From a checkpoint of a small mixture-of-experts model trained on Wikipedia.
Size: 13 layers, vocabulary 8192, 29.5M parameters.
Experts: 40 experts in each of 7 layers, 224 tanh GELU neurons an expert, 2 picks a token, a softmax router.
Training: 260M tokens, 7941 steps.
Below are experts of layer 4 (counted from 0) of a mixture-of-experts language model. Rows are named router (the router's row for the expert), down (a neuron's output weights, with its number) and show model dimensions 0-95. Each number is 500 + 40 x the weight over its row's rms, rounded and kept within 0 to 999. Numbers have three digits each.
Before each expert's rows: "raises" lists some tokens whose logits its average output raises strongly, later layers aside. This comes from a sample of Wikipedia text that the model never trained on.

# expert 37
raises: "ault", " debut", " Interactive", " The"
router:477499500527497541478478457457491528495560536453520489564494592504512562540453503534478457461486456506463543508589488524538485492550572394438482489465515468526465530477421485482513519446518517550530519482526382544523534417508513547477475553537538473536464487478455452529530549493503493440
down3:494565512478464515499517514543453615549444512460520509437468481484448484467489559521563512558506513576544539488527498553514517474527510522585485556452562550474479585501553524513487565460455516424547488478465471541479509485440608494545546496440536437578462481463527481484485470541537536534
down4:453475571498566497526539462509409583436411463472506515483487516565489477485465516490485535418499493469519445510436526424515495485498507515619478465538515439479538434438484525534508485468492517535477484581490496595467473464514529495554504519475501485529516443446545497397573470535551429518

# expert 8
raises: " Released", "\n   ", " ;", " them", "Professional", " others"
router:519493538558549489468405472511493544400530525441503474519558561510504502610508499509436482491530503494426495542489453416519458454503549447474463569509514388494544625432545491456492471479533447506481549475508473563468548476539488516462453559522536497520483464480493508488540467526512497551
down3:540490489531513444488468481514445523399478489473434421530512430520531497470495519506500531553505413550475504558560474520496456445457533458464473466505500454480545594523512563490491515500535497495586474523530481435589473434536443503519483492530525519497488492523485532486521460481548533505
down4:473435455481451488507469463542438522524448487481523463456511542504518507515491524446535491505526494521465568522499520440468565491431478534472531558492497504527542452473514533549540528458592475441491512481605444426484419519559532470572427493512505522492463524584484545562505524466545442453

# expert 14
raises: " where", " when", " who", " which", ".", " point"
router:531538529548538438401483534462558502465524551450537485507543525492552503505595457526494430498524473467505475514520508459509434479540547476501511523579500490509478521445452452454531465413608501500490559507525499563504574496481566455561452527513497474548519478456482452432501499502471543391
down3:578559506530492445559441446473414516508443505543453556473459550511484503541492508574507424516539529478477542477472520516504527486496508498442494467526528444487524480513511530558506482521503486504520478485511500454531492525513484495426517526444523594488461484538491502499579493491527530450
down4:516451515486514525504549469571554493515559521513454544532506486469475443450385518538537530457436480471537462542522514536492499471515491527410503518527537443482589561528568458518466516430444451555456424489525499472515447504510506479509557473491461495449485463550415520546555495495474494444

# expert 17
raises: "ulation", "election", " conducted"
router:531515541497526445458479497489497521466524496443546568511514558444446551538566563551465485486594571469535464488562505555493501399515530509451435518566521449491463518531483386458591489485504525511462547478548469589512577492491564456434489503500494480533460477474506450428498479534459552427
down1:488461525431484522467456533517532457501489533530498553549603522462480536465534521471476407462485453477514472510465496463507503599498501470604505509485497525493550460558494479496521506460455540507565489462470501472521483496570466539511473509557470478508583449546516555430540554489520482431
down2:434416463495495493540455505522479474496466527510478452532510530478518489494456518528483581437469563446547500506533483494563482426470493446496569479519566600513512549535466545517548458517529479539536476490454482507410505455482498436543443552482524562446540505551550479520491455500518507570

# expert 30
raises: "use", "ps", "pm", "cos", "ce", "sis"
router:518502503560512509518460468509526525493572461414498442471521499502513550546557524509473510446500441494452499577487519554459518458517526482467495507549500436507539455488501479423518441487505439510535512497515414525430521459539523504416456596512553508562455460522426452488534439539562511546
down3:525516502514436451524462429485488559595530519535406516487508526506496598490528572460575515528413424522456474475495515506530555522497481460505513479489548532502481536401519535492589557432488485526483530552554505566559455491539433496389498483430506466422485474530514508558482405471523554516
down4:476407514479515477504539534476530504571471461511495519398578462511446522501537575512516478484499547555479571464527490487487537497459509555448453493525492447516496510441494441503489541493476478483517499533503501527525554429474462469461440524430492519588453493542470471469518546504498413514

# expert 4
raises: "\n", " such", "\n\n", " chronology"
router:548467511476495492488472499527508496467576443470475494519523541506491476579519555511453436467474459491478491500544534529577482484506544468506507535557532460510503550506443459497561472427512475493447509503497478523539568483416546426467463527468513497529471505494446446472503456533526565494
down6:537472482582541458438531482564443530484482601482556412490539572511460478462476462491476486504483494430550524510513504476495539512574559531541471544468519546516482528472466525562452474487477540452576542490401505526440540504486499463485478542526538498494463570534538542525523524480461452532
down7:451533485533550539523538542516436450506451491553466526412487486483471537519470479555490556446569534478468544486506473480527490498502455500566397509521541525425491513524511455547538483542469495546527455519561612528510511426424483501481511450492486519546465463561475509365467490514524438553

# expert 18
raises: " chronology", " 2", " 1", " /", " 3"
router:514529517502510460499400463446542482501600531449531432527574553437549536581510511514491523430497476465521507535522462544572491472521572464436482539553530534535478490480446462494527502478497533549512529510536447496470519455493511462486449495528510499561401503492512447450477486490513553551
down6:471562507547563606541476456564564513537518457528519463504510532439490494517469505467486553514493470532388518478519507462547447555524433509460515473451477540506582474452473487455529577479525528551575493465495462555456564528457561474569536532461538576478589525513478493437493456491450480499
down7:475519465436531524478495463502516629550558467481521533452509500527471376489504502477569566496539505468519483518556456535509496607480499423492522521474454482494474424553486523477474556450485501510557550430527475504481457522536516476591462472535593513503437456499555531479518534518475400509

# expert 20
raises: "oni", "burg", "onic", "ota", "son", "gan"
router:538552502528555528473495477458521574478513458460492465522565486449510539564492540528410526427478487454481504541499476479478493456498464412475516547513524431502497559460503544485484441437499502533525540490523486493476586467475543489526472521555494489589494483534428473439515452543531493509
down3:563489484472480585475493428497438514556565475537386519499494589513485516421450531498522537502482493467537516488437563555490579460455497451390493457561538588527481491516493518428504543507513461474549466437472526458491488469463503419480482504419536448545491461491529557460494494558474477462
down4:563549487538532464497472500495471447521475524515535470499495535505465518539496545531530434576530525429500500455474403508459495496524481550482616493440481493549556483499579436506477523543453421458481534470530529486438530460564445443566513499521518505503587582482484537563483489399405556554

# expert 32
raises: "Scientific", "Member", "=", "Location"
router:505506446524503532447522454495557533453562511447510443581467513473590561489559509491476440433515529457468447508518500516448534457570541440465530543544510477466521499489464467458464463495540482544529515522528469517520590496499523487511523529485535459575456453474471487407585490553513552497
down3:518558492483482470550545513518464414527578560499466544567518503523487486488565459509451552475510467516559542474476460476556476396498449525523469528463509580444514557556502558504485524469503528532570503540516501396527466481523562467468521560535529499489479529405521473501484419548486484425
down4:517483476464519500480562541572471542526526544560496490439508426522470477497468491550513471501494540561483528480556502463502539479476421570522502467472536502423467465476503450533476537460544483484495557503416531592491533503604415485504469531497449565452517549508508472524478491529588529437

# expert 29
raises: "”", "]", " Insecta", "ifications"
router:568507513533537538434471466526510494545517480418547468530541536520568507522486565475439453444422501462404439517525518469518520439513504503470463496521561423511520498471519471433543523459525448562518528507578455536539542526458623555485478546503528548480455490563432410456561500538484538484
down3:496556500499512570489504423465497535511502466532566451463402575481599502438402516525498473432500487449533499546490483510547462489538436545485465506561457425496573532460503505476463442566503519471582454474500533466545497522478572465495510535527542519483500472556510482500541533548472528507
down4:474501519506509499508457493487544486484499606491512482516484505453466485569501511482509547486508506540532545480548483566516499460517540521542541508453475480487530516522476521553569473450446467428452545442479478513523595475579509434486405534564576500507493461484544509536512513421491529498

# expert 3
raises: "sburg", " despite", "”"
router:557483478515506477451501541489542532413549550442561456567578512445442535575510483512446436499530512421521483536518513482499513432538478452506495503557516469495427495501492476464534500488579507557514544437535441531507494430464533457492439556547496532564461438473493460466495471500520566500
down3:503512529539491489524476511443423519494462494432431531501505535475510514539506465519474502511431525609471462529481376524536470569516479494533513590449485478423524505526525444499487461521465440526496555494449495435558461518580522536468496467514477509417495524545490507498502558509489496496
down4:549504519522510515548516550523491479495483522499618428489490530459477458524472466469528520473555462509498505463492523575536417516492425484455464518439554592468508503438559530456452478515503547558477443504490497383527525535464565531415544558567429485577492491534502533493540457535466526485

# expert 7
raises: "ally", "ily", "fully"
router:549520527534498547458428508469505511487541549430497470501563521443504517583494511539460468468419526451488497515502539525542547513506583450498487542557583502508529536490486495415506500454578442493527486520489463510454580487453520481493497594574512466502486476506495455407550524531514540460
down6:493480512502465450493553448428449517501513569506467517461528488529458466518583548505487506479526545497553527489455499474474476497492525509586516522466556562529496458468547470482530498486527486520523452479527543498489471419509497519483432468442559534512483485559460541463477434586493512562
down7:530505501537531433478492478525525514528524541500477493499487549483530448476531499447547560498508448501510569536463509391523583455568519536564571524534466505530559510534432523554486460500499559485471567514500504498510469501467387444533399541534587503520505491505452516556517490486482451538

# expert 10
raises: " chronology", " husband", "rity", " NRHP"
router:538478608534513466406478472484550455481562520495480500561585518509515520527485543520499450486500526503499444562529502505559526483530516485493495528580483428523521510476470458486541502464583506506480505487562461536485518492480576519523492540487520535561477444461505492476540511544442540492
down6:488540507472507509502462590521434515536490476504479459512482519526501494504551593491509484486448551513590400469520525537437495523529557433508503517481559532493435436483495485560518538528515443497441525519534563544459481467472464464498461547552474469530508550479456529476470459511468474475
down7:530561515465532536562546443521571538537479441503484485488470475501538502534476481530489538525518425473488534495515474497464463482509513502453501467469550491422524534545470554438475517563396426484493553491450461493497437475499494536502509544505503646466419456438557465486553470450543507488

# expert 27
raises: "=", " .", ")"
router:582467458494525424488457484486500575529592467466563516507516564486570523501546518458478469512521483476439469490499490442543523458532560477522517487520547449531481494482521461466571464493558481567479556525497499514493500500461544510509512549515573526518491497491392490427471405505520551405
down6:496452433471460539455586493522492532491450477533542610515500476538490509438536562471425520515492431467468456475496481516560519577520540517511563496544504504525551494512485526465445466567451491515465560520475478494445472551495549469525513509497496470505540460428548464529511483514527561566
down7:535493477519542491612516628489475518556548535467469450548606540537409394466537497496458526426485531439523551477571497472520533515497454450567550479413498511554453502512524467521494506493520475493557510545451497566474431505521499426515415465561466508506530546483465502502483511453413533528

# expert 1
raises: " him", " €", " Part", " respectively"
router:572503493499548484465515402505521489452614476422484483507515543459527549596516532540445488416492491449489524526600522548501516484515489465446534467529490444482508554521492466539496502530541472542485534536537473475507564487486543484459470516491554473524494420514492477473530460513502479496
down4:514496439485450500491478451494487524519508459521490514498514510532457449479466542464557529531518484533527478420446472529543474520491516523471421436492494423561494494484561504549488501421509477529518570487561485475498538443524544520598471514572494516498477497482498552458492450422547482509
down5:541513576473453507491488474467545527541490501476485504536494449512495508559449515536469422557504435481430482474554483511494462523476455445393520519533557480448476480511520514461477512479441473545497550506648526465540461464497498528543513503477544543545462413561479472541581501551513442508

# expert 23
raises: "iv", "isi", "aire", "igi", "oir", "ival"
router:540507576533540522457460466458500617494499503456526488512470560496514543482507481548495450474542414396483501484517529545565474480493565466487475496502536459567482560520485521449506484484575459465569514503562501564479477525510564515411499456513536509520522374473504504476568453527487475473
down3:484506462508504500588480535532578512459531525414460493533495533425485496510526524535483506456536539516554518514480458475474531582481531514474497461496474496514466452462473477404610612482492514462524562501505507511507473559482490544492499449451537546522444478451477496564474446561513442453
down4:524523487496493535452533526563506463433456460547541566511525584507516459473548466513478468488576573463573467483519532401519568473515454459551472471560451475501573494476498437510547468486557505501443536462455518472599513529579509458469538519529546461495494529511510529501496422530526492463

# expert 11
raises: " respectively", "]", " whom"
router:512527551546558437480451486466522526483493466473483483533572504457488514565496471512413492480460469464461490585516490508469440414484514486495522534560504428493497492491510481455555480461567478513476570476522498492508539507430511541545492517577540467564481497539472476468540444550479565497
down4:518473502442483472519470470445459463424410496466473429459494458530560449544418559543527485514481509551481512528479529450455473543438455481517485522549490473452538556471541501487527414524485469534482497519517491541469452524611542483486482512559502433521471530508558522487491470533597473492
down5:490514496493537461442470437512481500444465471532520476522449498540487454510520578472503441482497473476478496478458530510516483579533557557549486588587555427518488562493402461557498473515479510532492506494552452488454462534464463473514477515490541570499458458518559530552520523531496432536